{
  "head_dim": 64,
  "norm": "rmsnorm",
  "rope_base": 16700.0,
  "rope_fraction": 1.0,
  "attn_scale": 0.125,
  "init_std_qkv": 0.0167,
  "init_std_down": 0.00251,
  "decay_fraction": 1.0,
  "decay_shape": "linear",
  "doc_mask": false
}
Below are experts of layer 3 (counted from 0) of a mixture-of-experts language model. Rows are named router (the router's row for the expert) and show model dimensions 0-127. Each number is 500 + 40 x the weight over its row's rms, rounded and kept within 0 to 999. Numbers have three digits each.
After each expert's rows: "raises" lists some tokens whose logits its average output raises strongly, later layers aside; "mostly gets" lists some tokens that are sent to it at least half of the time. This comes from a sample of Wikipedia text that the model never trained on.

# expert 15
router:535434462536516475435485529511629509498543448533472421431488487511497462434424549501505485493496514479418531545471419528528482485502538503530540476495480545462489488561520553519545534558516533520535512513515575547426512552554512510536551577534432470551470499501498519543547577527489455546503527461564483582490475493530498528485491484463489510434496453487448497470467576515523527517515
raises: "ing", "ed", ".", "\n", " of", " to"
mostly gets: "Personal", "|---|---|---|---|---|---|\n", "History", "See", "Career", " Genus"

# expert 16
router:462452514430440477493486511437516528494509475481493516420508526590500486464450502457570438480506608531447541551473483469472496595440550529518521464454485540490540515518494501541470524537523476480483566483550536530529466580516449510487531489514386518506473453495460481608484519590502472492467497548529553538510497562529456527563436517491390481448444469566474465441433495470515517488524
raises: " the", " ", " his", " their", " a"
mostly gets: " on", " from", " for", " in", " of", " after"

# expert 0
router:490475482467464437455534495507481573572523449438462506442515461533532521476477527495491485526455525442430578493474505487511481517484533477519553505515507549470457416549574497499435481475455460400507521490551553526504437496564406513508520515504507487493452464533530521554483519459403477554473509486541565553469430479526506515511517495470456522481480529610507473355458561516446559525509
raises: "3", "2", "1", "7", "5", "4"
mostly gets: "201", "202", "200", "199", "196", "197"

# expert 8
router:505492486531504463541500524474494598542487431465508515474556490539525482521474549460498456577460510555495491487493472477540494489527563457537525467537450529486405453504510539509518516494491494465552526460501493577569455526528373509483512532519533483496540483521498488541430546482453468503525450543590538492474465481507452542489483579504495482506487447513535477352461509479528545525563
raises: " ", " (", ".", "4", "3"
mostly gets: "°", "′", " km", "–", " million", " mm"

# expert 31
router:452422490457492507490502537444494534541509514476452494482559506535522539430452564535491439512462561505518568468499490491507482499502551522470515445528505532500451421521464550583542538492473495560524545520555496561467506577499471498502553504532454483492471515471516459558400592467486479553543474497526500519542437520537548496535522480523514533517460509537478485512400537520507517562483
raises: ".", ".\n\n", "–present", "–", ".\n", ","
mostly gets: "5", "4", "1", "6", "8", "3"

# expert 21
router:538387545449463473502443523461526524473543516493494509479510500549532425506454536496553454502533540475488489570460498464529487550426523527433536463508503474485533503437443521530535524509508448501529555476544504521542482549489412528527547482539427488532445485556483439660469510572464420504446570486528538534465490540562509567589495491481411491463445450485481481497460545497524526544550
raises: " the", " a", " its", " their", " an", " them"
mostly gets: " at", " against", " under", " during", " over", " after"

# expert 7
router:476482531440544503442505538440489538469506489432492442519553521530549464492462555560521452550440488513500508496447453600459472550417495519478508465521480548512401481515497529513517461500462430473483576592517519553536456537530489506497567527535438479516520491438537563520419541503451491516450483476521542511518503476508551531531506517536498489466523509564486435471480523415544508488504
raises: " ", " P", " —", " G", " Total", " F"
mostly gets: ");", " |", " —;", ";", " Preceded", "\";"

# expert 18
router:509424541501546455460403537495477529542466490483486450431509492552539493401433499487547441473481513508531507509463510595484449556448471523532501493513481601473407517516506524481524508525495480468496525508491491551536473530540490494469518512508491478518464549536552553548487583521409460530535499460528540497514422433516513495516531504479447470480483475461474520509480525444547541477515
raises: "-", "|", "===", "The", "In", "===="
mostly gets: "\n", ".\n\n", ")\n", "\n\n", ".\n", "==\n"

# expert 10
router:517455469440455476480499535463504531432485495480474491450533465529562553530455558526494460520416528438485576487488494559439452520492500524489536460503488506462438475587439522488451489541417426573484550524519476516510559527592466514520552544506485434449521491528493431518527530460410446575607505470513538515512472499528564475539466515485500531448480482489518530472492538502475567482503
raises: ",", " and", ".\n\n", ".", " &", "-based"
mostly gets: " United", " York", " States", " American", " US", " USA"

# expert 30
router:496462542517472479422446505471516510489485492429480467399530475520546522429493524547488480558507518458435530534427426538512489577421562551523540490551481486496488516548489561448546489532536456480511559514507565501509434576576453534490549522502462486410477513497521434530431606469409432528516547437517533574487465520507520528509453508421503546462495419547487562505484559478518550517495
raises: ".", ",", " (", " in", ".\n\n", ";"
mostly gets: " season", " game", " school", " film", " song", " football"

# expert 33
router:488457483411497456456496553467509547480538463449446424464541492554553554546428556499530435573480531517498555503460458481531499533450454536471549456494444504465457471531534568480495462556506473486518519530543498531526503523555462555531573539544449426457506457543555497535423562535464506532539474456561561539447474473569492509553502531518517537448502470470485534469443561475532545467517
raises: "ished", "ately", "hood", " ago", "-day"
mostly gets: " Team", " member", " based", " version", " They", " Swing"

# expert 40
router:443481479497438440479564530460500576523567487486489493423540476588549473546501537537502448511476541458569521586538452463550504519499480496478533475476488628498458464536558556489503545495433472482512468422579462572527422521499447539486526495506487465469432422544548540516508509458438502499547489454588514500489461467552554527551551476517468560494518484528531441467499548470507523539580
raises: "3", "4", "5", "7", "10", "201"
mostly gets: " ", " $", " −", " #", " +", " FW"

# expert 5
router:554417541462563485505551554505507607509558431519509469452550479545481504510492557545516418521484555488551497480514496471559513493422474517549547449559457489409476489500458571457487529476525460443474554543524477563502507540513461515489547486486522473464478473550525528484463546464482506531496520445520547495522476486503509441462527491488462468525490465490454551499551590550451517472595
raises: " in", ":", ",", " (", " of", " for"
mostly gets: "′", "°", "°N", "″N", "°W", "″W"

# expert 43
router:453466520563528482463496539485551521457499505411461494454563508516532506456480535512506510568477517440519528531410457510422479539485506550557560468595492489497478480517467554446473440548521462481491527511513460509508417518560470536579534520459458481446503479472484464529414611390442469518485514442516530551493489451517472512519458525475502489457516419473505522528445533478521562457491
raises: " of", " for", " since", " in", " from", " on"
mostly gets: "ations", " family", " system", "ation", " group", " version"

# expert 44
router:443472551495537456472602537453482545475526488424438472497548534550532548460463589406542455551491557473435539490431444473437498580456454515472545457518447492497494467495428557532465528519522482464497484496519484551539491530554475533472565551464472458463466444494489501559514548562514546509496474470565552499542451487580486463532459529523505451499499465480482500443483535458567523493538
raises: "wards", " Succeeded", "ship"
mostly gets: " On", " To", " on", " human", " By", " will"

# expert 13
router:501522466411463491500568563500532502544576459413519473515543516538503481526470524496593388574479524480535494531502458549506437514481466521491534499494447448539495465522499538497441533460529439512576577494616464546508470490541497518443548531495448426496519452446498501530447509481464447446523426529524530547496468473512483480490500613529494530431463506513518426453540520493482457470494
raises: " The", " In", " "
mostly gets: "-", ":", "=", " /", " &", ");"

# expert 38
router:475473521518491393430474528456511491486536483465446451512544479494608528419452519499488468525465518425490557521519472517494466542493537556486492483514473548484489490501455571481442512566565473480553526537562574518498538551527445530512531576509492430463508547550509475520472538501473490530514536493522515577498467603497435551549478503425525562481437419616467489488420501521522500489497
raises: ",", " in", " (", " of", " and", " on"
mostly gets: " third", " father", " second", " professional", "-year", " first"

# expert 3
router:496457493523491488509513493408465552537573474445455532434488529517530499524476521570524462567471516462419510488363445559471419575381539476512508478569444579500425471445449489500532465475523508490498516472497541533549490575465547505535517536518528523444439472516525487510516518532450488488459487544550519492508463488517485588491489540496402573492523494476460492439524540444503525508502
raises: "-", " ", "Scientific", " in", " the"
mostly gets: " (", "==", ".\n\n", " =\n\n", "===", " ==\n"

# expert 11
router:513469567508433444449561546453526549459501470454441463523553484553539509489450575542540462548497546460433545518469462523488521555458455551384531434508457471507432508480484560477473466553491451504500482481523529546543548512541468521505580532444474462449484455527568439537480541510420461530600445440559542535458444439557452479548511556489489477467497461516468496451458549458529551487521
raises: "imate", " Binomial", "ities", "track"
mostly gets: " Germany", " Democratic", " national", " Africa", " Sweden", " World"

# expert 36
router:442502504531526480466533532469490529551490458448463488523485487551530568483486502572543388561501547462459575484489478582551515546487497556476512447440460607495468412490556535516472486523527488489542522466529494546516443595499493540580534506563488486503488453540509554516493542479438481505540467589486556550489485465500474506531486499522465509452506505471536485513504517505530532469525
raises: " The", " In", " It", " He", " A", " They"
mostly gets: ".", ".\n\n", ".\n", ").", " but", ".S"

# expert 17
router:527433495419442449515554545451606514506472504474493475519521468512512490514500517528552437521473537456519536575485492471480533534476550501523554452544491496370476490499435529517459552484448407493452517489486472524480556533474523565558530525562456430497523386538482454549466533562520476533555523499514550510499554531526474518531531507530410436440526473523462485461506538518559579529571
raises: " of", ":", " and", " in", ".", "s"
mostly gets: " Best", " Total", " Safe", " Died", " Date", " Apps"

# expert 24
router:532453504515410462447578550465492552447530470448434453468546458531540552511443567511519460542579540475479579490456456491521514549468438532524555463448439488493465482516475559512476434524498486463501501440542504550538479531518461536505555528506500443451442425514495506536488552481436493524504440455513552539427471506560562489558491555547516479476463471504503546499457540473523562468531
raises: "ause", "wards", "ests"
mostly gets: " Jr", "″W", " III", "а", " Regiment", "の"

# expert 19
router:549439508490472461449478526405462485512509520480462450467515519528509468471496506502535475516529530502493548572521481505490473520401542560462591456471484532516479484460500552552447496447481508569507519461512560557559495540481438554536550509544463454408422489564483478594492513505486421522458530488573561530482501535551482532555477526514485512516473470481495526449447544469415511556502
raises: " in", " as", " to", " from", " at", " on"
mostly gets: " been", " used", " known", " became", " played", " named"

# expert 20
router:499427474537530489491508531464543536453520454474460488497563534542578461443488481468485475525479511495478516552432476546471475567490535569499512488520487535527488504473491505498508502469521391517604572526497485515519529512577426492563545568487452463477453446446428491492543527510512469526514537501479528528479482569531459573508554528509449487452452477502482508530447514486426566487486
raises: ".\n\n", " /", ".", ",", " &", " and"
mostly gets: "house", "que", "ville", "burg", "bury", "e"